python train.py --num_hidden_layers=14 --hidden_size=192 --n_experts=32 --experts_per_token=2 --d_expert=160 --d_shared_expert=0 --hidden_act="swiglu" --moe_layers=[0, 1, 2, 3, 4, 5, 6, 7, 8, 9, 10, 11, 12, 13] --router_score="sigmoid" --normalize_top_k=true --routed_scale=1.41 --balance_loss=0.00051 --balance_bias=true --router_cosine_scale=14.0 --init_std_router=0.0329 --lr_router=0.00113 --num_attention_heads=3 --num_key_value_heads=3 --head_dim=64 --vocab_size=20267 --norm="rmsnorm" --norm_place="pre" --norm_eps=1e-06 --positions="rope" --rope_theta=10000.0 --rope_fraction=1.0 --qk_norm=false --attn_scale=0.125 --tie_word_embeddings=false --parallel_block=false --init="uniform" --init_std_qkv=0.0165 --init_std_o=0.0 --init_std_up=0.0165 --init_std_down=0.0 --optimizer="muon" --learning_rate=0.00828 --beta1=0.95 --weight_decay=0.016 --lr_head=0.00774 --warmup_steps=200 --schedule="cos" --final_lr_fraction=0.1 --batch_tokens=32768 --max_seq_len=1024 --doc_mask=true --train_tokens=311200000 --max_steps=9498 --dataset="wikipedia_en"
Below are experts of layer 6 (counted from 0) of a mixture-of-experts language model. Rows are named router (the router's row for the expert), gate (a neuron's input weights, with its number), up (a neuron's input weights, with its number) and show model dimensions 0-191. Each number is 128 + 24 x the weight over its row's rms, rounded and kept within 0 to 255. Numbers have three digits each.
After each expert's rows: a language model's description of what the expert responds to. This comes from a sample of Wikipedia text that the model never trained on.

# expert 13
router:135165102112156143160124084148121099119108146136117117141087078111126138114117103155132112101161117126089137143140118130139084090077116141165130114117099120109107093159143131113102102134145158146165125099120088134117127120140113130099148156107137078095118099102150137129095150126163164124091165144156125147157125148081103136122123163162137108150143108131135135141120150106121154107153104097100139161118118106146096132130158161166157129120150142169142147167130143118182135112140132069125139096115119128164129139124147148113137074090143107098185110122192152164134136137089124158
gate1:161149156160132162130108118130172148124157104145119150115141147172124182173158159106122168088134125112141144108119177108105171100104092143138155141152133166103138098096119121149134111115124121184136124142086096140092099157112114141138134150138136104156136078112106130155068140131147151138160123131138124152095144164117150124147126145135152205105128130109094124122137114092169104127137119107144168128120100117150086109124161153137115115155141137119162105167113169104114109124076096106172149126123100149131126106116127107098105155152121129117146149124172160139154100134124139129
up1:135112148139049140132126168125151144143134089164152167098170173136126125159139107095090108118099110095142145089100121123138181091132154089076108130136165134140137169145134164145088152084163115137145117081141153100146144109100136123130157094156100118130092118104117094116116118132155150160130181149122134143143144150157116117129106126158158119116143114146124137112173087102102071143144114125129148118132138132104116127113152149144135169128119154129146120172131097092185147084105123144131104132124143132115116115138097116138144146157136111177147118151101141147109128105156124134
gate2:129078116132145116141105147105134103116109126101127108073134148137075093167112094123115107164116157158157127121140133190160163116089117118135150147147152119114120117135085118093131115122142102106118125184130152091120120131126103165135138125167133173130157131156111123125100126134151113113133127134166114151122113141124138132127153122157147105127117111083145119132120145178129119127171112149160118131122115184142105129089085096152154122206159147145127142110114119166131085110121113099170143101130133137125109135152127055114117127107179088107128116151105124129153153090114098092
up2:120108119114131124092090122120126172210102184143079135168102100146127144155070088115121095145145115117129114135137115171187139120161110106173143106111112121122120127163102138143158133145140173108113141141125135119148133096145140127116107106144143125175140167126115150140120141120138097139152132129167151081131163149116141155155154080135123125144137150112111076136125140107135079139094119129109149119117135182103163106138145131128177112130146114096156111138128120117159149138107142181180104128120122094126130110115107117140129139175103090117118133085107122158127131130139124170
gate3:126111170094129151200112136140129110169114102145128104106136140121144124174128113142168132142136152121117150148069076126168106121090117179148105136125076127160080086139159084100128155103132149112125084095150152115119115121124133148152084112140115122135090112169115159147140117180154129132121124124111124133103103057144132107146124109119152123103145126135116158115113157120092113128137121116126127180127087105101093104134123129151156134132188109102135115165150132136176114091138127116135143120136166134121094116152146090140153091133108126123108104120109130168114151117109136150
up3:136158133129148141111141130144124183152154116104099127145126153204104131116096141133107142147097141136141108123156092146135124136140095127121120120147127127096128104113121091128124137123180125163154141106176109157150084141113121109170124113107094138155094125157124135187139166108111114122130118138156158130152087136157136159126092147150095109136144137100167130134113114181099129111124152183159158139106099092132138130138099121151133147146106165170182119136126128121122113093126145127139104139092126069107114087169107100113177123153134096132139163178121106131145148100145163150
What it handles: Second pieces of foreign or uncommon names after a capital initial, such as H-wang, Y-eo, Z-iemann, plus en dashes and raw byte pieces.

# expert 6
router:151198116127136160134113157153153095150124149117131103083065112126133159133123104155130109115136089098139149138130139108163098126130125162138132180142118115136126102163176122118132144137132149118121139057096086089151096109145144119134134119092117112109120109120159148085119106138137137134119124106122140166124135167120112132096120114160126120113165117117166124155147159149123118147150066126151117161094125123159149149149120152191128106090114147122125144136107122098128144115091143110132153091075078158126165175132149172125126109136136129144140166080128128123158122122112162151
gate0:108146159155117118124130093144138134079161107156152145084123160125146105134114082106180133130109108132124103098126165152142113130124136105149186157116135154111108131153101105156121117137115105100163119125138086122109081123154131092136124155101133134145159118133125147131162089131147130100048116143136137111070126155150143165128131129172116110109152164106157165143120115129104129128129130156130160199097137141167136163113129125105110100117108104139133139102123118108138138135139136149111152160087124150132167076115145173084106127127116110108180159098139097141163142154130137139
up0:139125127116137168110090125163127101127130113084110114111138095170091129111158164141143114128146180130121129143123142116103120169146118137110125110154153085180134111136123067108117131114100140115113129127157141162119127127165060067125121119134073123175115118126089144134083145137093146135138107091141145135135083142132118154179115107144117108147199185149169088109145095116129130137107133133113110128080147125104127129159119147144174151096130128118115126167085122120126126181113138094107115109109132116113103102165126121162135118153107153115138121118109147167137122119130133134
gate1:160110155092135148175116104131155139117141087113151132102101109086155078103109134141151118117118160121108157136145112164093121160100159139141104103139109170129091116168122110088120140164123166122131101151143087103145137124098123121159117076121123147150112168122137143109152098154147127139146144141142099179159149153077151168146133130122099138130122140130104160116095144113104114105123171154118127184122120152146124126161138057129149123110135143136136110102132093118132113103099140076140112120134091082137116162148116152073102122142135135164164146148160119154126150098129156112
up1:123117129133160162158129110109175117115118135158114105127139140092132104155114084156132089143162104142068146144140113102130155094153133116081108098133142114082150102130132122095155129129098110106121126139112146150136112159116098141133138114121146152085133122150112155131110112098078112099128130132129174114181139150129124092104084127068109162135123065153121112101095141117117148107089085116104142145131158137148118087152131096098116142138145134101142162114122115158140085124122110151132125128064139180157133156128122176124103140147135090096098149174153114135130138127108164136
gate2:129128087127130130080082107111125155163113129140135132095124161104152133129189127186150104184096115164135145114119141113102156108083143113138127135153147142149095123155126155141167126122115144114148170141117120094100119134130129126123175138076112116155151126144119155107113103137143120144112155100130089136101167122108179147152136135131156068080109140112101132129097102128137148163140136164126117152172131107101135149123151126106154124125088145099119152115127142116108125122117103162133174090092133155153154133151096189101138132140095123107082096153123142116132152128135180143
up2:142124109107128143097119142100107153141151127107209133165151149160121107124115138161156117141127105132119106110132147139107129135095139103101107118119116158128178120142142179138140130141139141141128155129085126101112165156113104136148131120172121108087150130108156133151124142166168141088096144135102112119066137118162116153128055144134118094125174139101131136155113146155119133108113169159131131116144144072139136090150166158152120101101110125111114119103148126128111111139108121147097148075139174110127132069163134132130138098092128146119144125162095119156137156104112065110
What it handles: Opening pieces of lowercase words split into fragments, often after a or and, such as ar(dent), calc(ium), exc(ite), hum(our).

# expert 21
router:158174145121115142123112143121139118139145140084134115135102114101125182112112108170172107134134130111137145140132117108142158170110099131133105138142117095126156094127132106131112138153167144140147098072111146096133122136107108120102090127102091138129143125147156115140124135143162114155058099093172130171170129148133087117152142146173114159100144116102156148125134138142118149122111103083169145161153136135187102152139115134127128100097159166158123120150120152121131119073128129090144127143090100122149112113084131131100166109109175120101141125077146134156161139110097112091
gate1:127120145171141164140117135086137098154129076107173140153112141174120151160131099134145162102139147122153146123111114154143110112103135121107154106137150123126178161087151111168085156113133146152136116070109130086134110106100136129099121103146099147105147117082102108109088104141170099074108116092107114120127127134125121154147075119113102128115129113163160125143119114087122144137084101140150120141129185085159110149148142187113119116117127134156098117137118149114143169142112126149115129113121144170119093138125119112114149125094112130155120147122161097085155170151083124135
up1:141139147129112109133114148116129105147115144191158162147106121160132144131138160138099133104164131154109125120115167120138133125124104061167120142125102110144143105144088108123133110136131059191102120111097160170116133100116151143124134172127128131134122112186124055121127161120121136128118103150141124143115095107138106149127145128151139151134138117146164103153136122093128157139106130093142128094096150106093166136114123136079147164148132146112131129116076132099121168101140084150171126145131171122165155147116128135161106093114148072134168157140112112154167122148126097117
gate2:155135162127154099144123126147157111166142133129172113087111137124147153123157135133147146133152100173131134095167135115170164095165115100120152131155115121115144154122133096122087133096144127143139123131122156176122114140135152130142124109115155149094161150124148174145083137184106096115129104129122178116145119105136129147096109170171151115168123105145086119147180118142107164117114140111150103154153119119168119112179123149111177077160148101106102123144133098174116102119088108163114125143144090099107157095156139151146156129127151159122133100130120122144162155125099159120
up2:097112092111149100127118149110128123091140146143148123108158126179170113136149126125104076130131117140121157144098128077151098124172168131121138101120115112152125120131131115123151149089077153151133144079105163138120112111168138107124129137114110122126154102129136188129134174113129105100137155122119037113136141088170141107153110111118129139150119167141107120129095145168078120149091137092095119080157137134133135139090161105151156160144124135130123133138134116145136100141157148133135140125126149152183082139124113153149134141115149166133114103179126132179091117128118136100
gate3:162102132139145158151095124137153135110128150108147118146094121166128126118143079123154108147128151142092134152108119093124087153143072141147150144180143081156106093110119141116096106116110145103117126159125136163143104159128121147121098150139105138139137118162091113103106106092121153131116170109123135162147163165134129146150105134116162121121087104135167144135103097164090143130079087093163139128108146109138160117123133116161115106128161116200086143105177090129150112125151142131152151107122112103094124090149120120132161117155162129134111147127138159158172162127148104088
up3:143092136154100102121091127114134155125128095122159121120139116121123133103134136115143125123081138123099124109138114128152107126080127177154127157131108167149143078126132126126159129130120157135140160103153154138135153123140142134118095155164100150135113098172139081106129120165108115161130083117150089115135121134122158074148129130173150143157128137142136147142143127070106130164108135088154130166130139123105125101053179119159136111138158123137119143131170099155128149102098119157146151102099122087064089116164102154197123142128131136109100138100180120136127141114117144123
What it handles: Century digits opening years like 20(06), 19(84), 18(98), plus nouns after his or in, such as father, return, role.

# expert 15
router:128151106091111140138106158131124056102139178115151107116125091135121119152100134104153115132154113155062161183129160112128151151115143170104098117136106118132121059120157151112121121141159137126128154136112133127121137099108099177120127154102083131113099086098123159169137127135163132157088149100145120148129132107126133125127156163141132205130128105111139124149128109105102095151149091129128108143127150086144115136122119106113097124128141126116102143143110119059152095114103149127107151109142101101120179129112161150126126080108122111106128125082142147121150129160116154145
gate0:107126087107128139134085124126122126125161132095159161121131120099121143128131133131118126144157100088160160142104164154129094169157150138101120110129115087147151093118120124087048120133154106136125094122122125116125147131128140124147104118083161151139124154045129187156157138140178137111156057125092139129108094088157153163120153106158120117139116136133151135123161121152119095161125129119120110149126117116120088119153127143137070144128112103132108131145164107159117132115096167107124148074151100138114149120104128136092122142107105134141143151105153116127149089140102116159
up0:148130107132134159149124104169131153140127137167076125119176110067170107108150120099162113085154179148167150127156116120151107125108153141107139082121123133169141128149110154120171088131129107121108096157149129070119129153136152131125117080099151066114127090116159143112117141167129135091144131124124088121127136163108127098120081164124092111103125128120102118147138106119092109113126138120154154129137114145142122161169146155128137074112103097114122119156088105163133107111162131139102090136154103136119111133122143146104150113095135125114135092137085137107098172161120124120
gate1:084185119130111063168126134129127152119131147135100161141114097134148118116098091125143157156097162124081159094098164130104072130148104114093122081148088153137142114138139158115110127129181159143118145136163140151144110163117128117145158112097145116101150126145164124096105178132069134131127164120090148149102118127119124096141114113155153113089130118099104159117094135087131107083106184107122075151132104146147128127093140117145118121099134120136112136131140115154137096140124127148124140149115109151120124120104128111081162109120188124117116120152137100111150132162111108108
up1:116117143142099098117111088147093109134146145131086069130105125164108182127104126113219163132131108108115118135125109128123094142138118121101139106134110107083107144098099074149119142113146134129136156152145138137096099095126076061174157151136153137134168170119141109114116125131117132136132135118162135085138157102150099108169108080143128144147159089109148128134114116148107128122116132125128153148123145149132085147119149147131097145123132136142133105107136116106140157112081126152123143112187111085113140130129097148128168135143119120166107122112124134121110155109176105073
gate2:108142098135106085159114126100134118123152121147123140135134127137119085134145079148093128138155139129105119157104159135135116138159117145111154127131089116142153150147138159114131144153103125131140143124095130162133114160116127134104105142136154114143166136121114148128200133157167137154104104130149108143155127117156172101099139116127094119147138111090141142143104158136117170138138083127063143082125130084113115103147150146109142050141133157132129092131162116141108115145106141134116098152124085114117155180103097097084150147093158136109122078115125174115135154161167186151
up2:133106094132116150087148121157112103113149083135111086130130126140142151131083138122120130112125145137051114113140101140153135114119102092139123139144166127112095126103125097128098095104143137151140115126130137135139116130103103150121111158107142092142149138177083159117147123148123136121098128102117119149138135109096143159147128192126108140118182120155156119128111087137097140151116102104144117125135142149139069165137107156067124149160112052121148139167070177118118123116141136117119163102171149190119091122121132102138166119125163141100138141132127134143109143101109142096
What it handles: First names and surname pieces of people in lists, tables and prose, such as John, David, Craig, Moore, Fabre.

# expert 7
router:155152101134106131163139104144075121138116165139148130114089111094128111124119093100136084110153137145085119146132110090150158158100107137130114136124103115099134144125125131124104100121138170121119126065128104121135089077179122104117142159080112104134154098104133182129133130138179138119121157122198138124176117185131121132117150134153147154084123121138144126133161106124147128124173130150166152125110136117125112105156101126136147099123117106151126135144106143127154128124114100100129121122074097127120144118065140122107202123107146133129149104148153114120152176134112087110
gate1:087126124098157089135111123145140123124173127159103103097151145087130119124139168127133161156161099143150133090139129113162134064101142136144156148119137130113131148155160112185105115151145128148122106146164150132145173134118134156112131174137153114152126115127131161155127142110119132135116210121122128107072122104117118163063119134183101120146131089128131131088103117176103106121138131146125109160149155127161118130115149147146131137106135110156126167106118123129136104139119161106123138140105138119095122150114151132133167094157161126084117154144143153077140150169157158082
up1:155155126100130155115096110121156154120137165149124093081147092157110120152115095136101106090142145109126115095131093135155132143110109144097114116128144155145132146074116132112092136150165126141133129136091094140120122165146136107146118109116136078102132115146087131130122114109142111107132148180120124172135128165161118163110120149156127168137149127140144152097152153132122083160093146151138106064103125127130145111135136161113129151087141110078088125141121122152122143143168108066152121126129123122134120118162142091097099135181075119118119083155154144165110118160128176088
gate2:143086089124147131134144129085141110141134131111143117135109132117135129182130140126107145145151119116136105152165107133139095124134125133119110122120170164130170127126147128144127143112127141125150135122146142160146114149141111151077095127147109181111165166136081125117153102214142125116136132133116144142160117130155104136075104111167082085119116117129128162117111131131106109141120112167163146159106107124131109125072107095152070141112108167076093144169116145132134169092149123122104127181111092133107117139109158101110095146126148097085157180118153124127156127102117125102
up2:138186113139095178124154127107159096148116136113136137120115150193116152151137114113152118108110160127144120153103145104102121122139113147126147138124137128103098078142076155114122129129116135157131110127133155121124164116102131145133136144137204122140139121159100106103135107157127068117135069121106141149079116119079091156119093131143138120123131111121085106154093090134136118180127131104123125105144126137150124101146124120111175151155152112150139122102187104181111153156101081140106131118119099153129144134164118106090098128109153177111175123118095118109124115143118126097
gate3:114138120162131161120118109145148147139095151143106133137146106152121113136159124127121099136111119128113133148140137087127152099130166139097160081123099163166128120149138137157152114130126141109170128149130143087149098109151140139156083143115127077111122160120126124108146140145099134164121110145111159143122141162158127137086172165159109101168079169079075104103132123126145067147121139156114136147167114171144125153103148168076148108144146132155080119120129118101119082119125145120137087120124128144091147103117106121094128072117149084132122148111190151152106153123127115123
up3:092161145109140117175145128104136157068148157136113145107080123125116138126130140176129135118110114150091133090157115130147076189144185118121098119162190146088138109144151090140132118143144118118109110121135166138076109123111132129124142136102125131139135180131122120175140129121125144093144112159109111114089141144096124145118124141180140102128108129085118132140139104143168129127121122092133125137122163109146155176104125107156145116091124144140124073145146102163148152107179151154143115135120121077134132135121133106139146163149128141106120094124176131163091159153150118091
What it handles: Single digits and short numbers in table cells, scores, times and dates, such as | 7 |, 7:59, 26 April.

# expert 11
router:124162130112135131131140129120135086110132168088152139101084109151132144087102143143158124120155116172105123156099118096127097127132124154164095132113123110079132092116143144089129124131145176097155135069120127119087122108166138128118121130098146113136150101098166139115114101160117135166147130090112157170134092168143108127126141172139118118085147093134117134169112145135107117128158143137110169139157162093158108156109110161120137133104138160170113102163113124105130156120099137063137125118146115143132143122089111112071149113098150071137145098122155127097124106111088105134
gate1:112142130142065147107135128128112157098152145133111098134108158144134105112172119099168141155094118104120079113126154156148098123155122101144120075106099148136149108156145121156097168164113131126135122163145144164099120149140160110135095116126135108089108104128155148124125137136125138110103109147123119139152153143136147079107136146172107153158152102113150157121143140108085155125096142136130162138151085151170106207123115160147136134132136122115082142145123129151153158143121096107123154121118162166124152067149107154078127138124127160162162102097094136097131142137104137169
up1:142162148131112111089160151157123095169146131137114161141156159132159121134122129114087109118143139109093117143132127167143115095118127136106108137123153139155121140159131100138101124158110185143134109132149159142131173099106165120161128123128152115115129133128163137110095150153128134127111117177120117159107156163149152156129152163115151085112156134160143192112143124113081130157123132111157121137157110108129096115125095131161105116070107107135107125126175106134154133139103111116121152128118104083100170127133067149034114141137149111162184155129134133122115111131134159100
gate2:122117126142132153147145123145141131097104144146119117144129140121109140121097132119152078125148110124133147141126134141081187067135098107198138090123150149153083168128127152142171142121085169110136142129092141102150123129119123117115113149117125138126174143150155135076121092129100131199081110115145113144115111107120137123153130114093133164138155116096093094142101081167147160115146085162111178093122089123140145143124090135151145104139140095128131120156115138126144111193129110124117088121125123124168072112109132117156157147117144117119133152116107150110148101132153136146
up2:135119161119170116114098105135106159117088132188155140091124124125103123126104189157097152067129113107128121110124129115110147159120098140139134098111140168153080121147113117142157092120138154168186071156106124143125116100137173106114109076126079116156145112147161127110113100117111191118117116152154145110121142160125141107088116088141136120123125124135129139146104126098126141107115084131121085131159135151141128138139107134140108099106089113158131110173111130102137106197161128134092125132094129110167114156143137119146139136137100135104099140166097135140126148142156130140
gate3:095129143094160163120117139121084114111148124136144165118125082159132138155083139112183140113144119128142160105105128099128147077151115122160123126131149155137125084182121132123143130104134137173121094137113120171148160121111073074124141112169166105100127134135169128086147163125122151110151148122133079102170122130101123123104115115112109111118106080102132122122137169143141155136168133138114100091129138129155175141162183117141103130159099118138119110133120147084122116165126076153068137115117101144124139123135134127138106110137098059143130118110145131131110145139124147103
up3:089137127153121112104158134051181128163115152131161148127149126130125144140092123134098157113130128113146164107145137126161065129103106114155159115108159106132100119135124134144149145127160146159164159130104157128111116153103144143128105131136113123139096144151157161127093103139109100117130069104159150167107117131149118129144147107091116116148117137119164107159139139115096137137111096137116130161154135151111100085136058112132115108155140108146134131164102128139115132089132158143082123132143120133116121192156109116167138164111119088119096184103170122097154115144145173136
What it handles: Hyphen bullets starting list lines after line breaks, table pipes, section markers ===, and naming verbs such as called, named, renamed, appointed.

# expert 28
router:130144084124138144140136114112105103130128165085186146136112087127142155117123123157137123128127100169068128161114133116141128154146144108132101130082109147113077136116145133103107099176177107125146112078126150144115124139145106117159101171088142083108103070112122147134122112122151142166082100080188162142128129156103145113107139157163124114124135116128129100139122119113126145159163125112091126099131138105143092130117142109102128111115120132180085153134123142091102115120142156125146135152080151139096116119088159139145140084121113123149136137086142132141185118127110120097
gate0:091118151127127108095086113101187104150105137133135155133116095177118145138153151142116138148116122155125107101141164150142117068093062091137110160090143122127099128130119123129095120121166121153113146110157065101127076143134138124123125165147096142132146117147112141143139143132131127113082146167107118147134127125157138069123152093168158112139093139154143108141165134168122170123122073113161141131114148125087108141117111154133125118129081171150130146145100112137110116146112122152114132145110120117066103148105161117085109120143125133094123095154127131145171110114114115094
up0:119137096121109123164119135108106136106150127167145153080163097098092206102121125137114114129100105157149170127162121100146109148109128067135124129150155126109193129124130135134131128108137168155090149090139107125149144082116102131128121108125109134113152164134109121097133068088104105095091128141100093132126158108107102141155141120098112118077114119129130127134163169128132142119105112104144108128159114108149094145109140095157138093159126151136179122166117120105183131128156123135144111121109118110145138164139123099132127129113114090141087099106113152167122128157159132080
gate1:098134130155138117098133137097124132130135138141130130114131118143147154115096147175113174133144124145149123157143119118144134136116130147116112136109105126095139122134115122162150166169101120127127120124116155142112092119132093156090161143102142084107089122133085145103180144197114166163117164119130120096116124137124117131153145141154115130117115076091122175144146121145112139106166128150132127094094089092131103101134137150156095143117123120107038148103122092148167129153105168119125164088133114126126107159139089105140167070131105107117094132105140079131150125162095113159
up1:148135141172140126128159133152145090138144153110139176181151097112156133141123107118115107121096171109122168113132162160088135124177137140146180141127128147151087142131160130122116103089150186137146160126142125092099162150122128142145095068148165187159160127119154129164110117139096121122157151137134122147126141142150135076078149078052147108133115124140146131111108141127161118101149127134122129135075094129136109128099107134166154113104105074163151162136161118102134140149131158120123136125115132121096114093112153135103163145125128113138121135136129151131127110136124130105
gate2:123105114127118142120157089138156138148142151115090109108076116156153109171162108118101167089149139132097090158204116111127115085129105114096072139119092105068101158106122138128090124121118105166133109103104135090167123131141170114096145110136151126121108103119138148111136091137102075114141109122142135120158138105124103135143130136160150091121105113118090139144161156137105127151148114128103115107135150115150145139128100138111107106161168126107137104131133160167128105175145070115108136168136125146156141113114117145091134142105137122140159120177096164146146097143105114160
up2:148132152127122168157162107173110136134124125106137156131122099123144090168117104136120116122147116184124102143145127089118065134133134130114166134113111101168107138121139053152146108104151129129141146114092103128092183158125102090125178166173153157113107130124122120115159123073119184101126092147148147097146172143117145131142108138145142116144117127143147131143156098124177139119096158136143136125160118105169115152135117124125130090126123111094119165161116122142146108137098149176119142116109165144134114159132119133129194117141125133129136152195146118113122143120142106162
What it handles: Category words and symbols starting table cells or list fields, such as Kingdom, Province, Total, km, %, +, MPC.

# expert 31
router:142121140110123136149108111118102080148104146085109119123086111119146133105117062148132083145146125176129162147134134096134109106131116155155137130117128110152117122103154124152135154175177144089157120111087137083141131120143122140116106099076095111156145081107133147118131082126157126129109142107141179157141119171105104141126126163162103125125103123093139133128110132101110100102133110146147143137161131110146112138113134135150126086126115124108111139148092225088142130168108142120104123137112134147093132112133145091103144054128149121153180140100132136116117121136095123119
gate3:145131134141147123147149154131116108152148076158158088123122112115124113135128107132128158113146128100136095139093177134107062189104123139155155128147168139117162112166173129142213128150140150142091120135096128107139159096128176123123079155133098131122159117138148131126087120058117147156148125145106141118125126148153178106131151156109133112161103115135140146143111147123123135114115120129116142128107123113163117156124129090147168093113157106117123111154153122085114117103164184122154146142128111096110123140094141155096112147124103107128148108185132151097120144162115128139
up3:122125128164088159139092118168153180163115087158130133122139094107139101138115101090097131152123118188121089150152127159119130100112165127141153136099129105168135128130134137114112130109147087144139116062122152129150176147149134118114153089102171155136108139156152152122125170151155122140118130121097109122162181083106097147116149126106103140148105096098106154146115109125136084161162139115109137126154121149135128104152141125150134156143091111141124155144120102127119146110133107142141143119126157177134103112116125142149157106106165144127150095113114160130119073091051134111
gate4:127136157094100153144132092138145146102124142093142163130090121090132124074158130153106130125153158121180148107143136096137095113100116104132100172117082121086136165112109111153098128173112094136142121133143116109141144167105108130101146123149094147112130129115126113101141111133138143129117103131078143087163128155143124121126135161157119146124105082110141155145110176103105149127151102141148150093121158114147100132117141133130128121146132145130156164143110144109120133156130108168139129138136130134148126137206156080139137095151093126084198101124117124141133109132054077154
up4:094128105178156098151094126165114154119118133146152100146194161140123086122128118138146122143123116146146129119093116131125149119121110136127132146127085114102110132154098108134131093103129149106109115139096164168141116139150146103115158157123126166134100147112183121138111151158095143163105148088134137148142113136159150178150104165114118107153103153148114090139120079169146151118131109099136134141148169141153101131121139141116102141128100146103119110092142122084051123129103100103095149174129123137118131161112111148100156137194132115175101111107152161142090164128144130130
gate5:135117106141142153080110132113112125162121151133135132134101165154134111155203117136144120151141129145112150138125122128136135106094109111141161164159110126125106132138149129102140125129129144103109168134096102085118098153137070125172114084110099080168121139130133136132096159139119145119089134065146169152117152163213135135125158115129128130125095140154127134111146124140099181115125157149140142145136110088151105162107140130143107123112119182092115141066102149158186118119122115111112183124122138144122116101159102104121108082139158130087122141143147123123111127118118130136
up5:135112119133125183096138094116134161143093089122133176165131124119119137119152175095120153133117143073136114180103142113098170129133112120130129157100121129080123105169106101129133086100152122149103150118129113158134151165132073107151101156097129124138111162111136091146123142123134099170110127117103120109133145119129125134134134125144101136108148171139086141113124130155140150123074134110118133121141104108113094163124076121133114129111134131138134145108140106166148101109124140162070134113109145100096120170116111088153147097169147152095105109115113145086101118138066137066
What it handles: Main verbs and participles after was, were, he or to, such as opened, made, won, released, removed.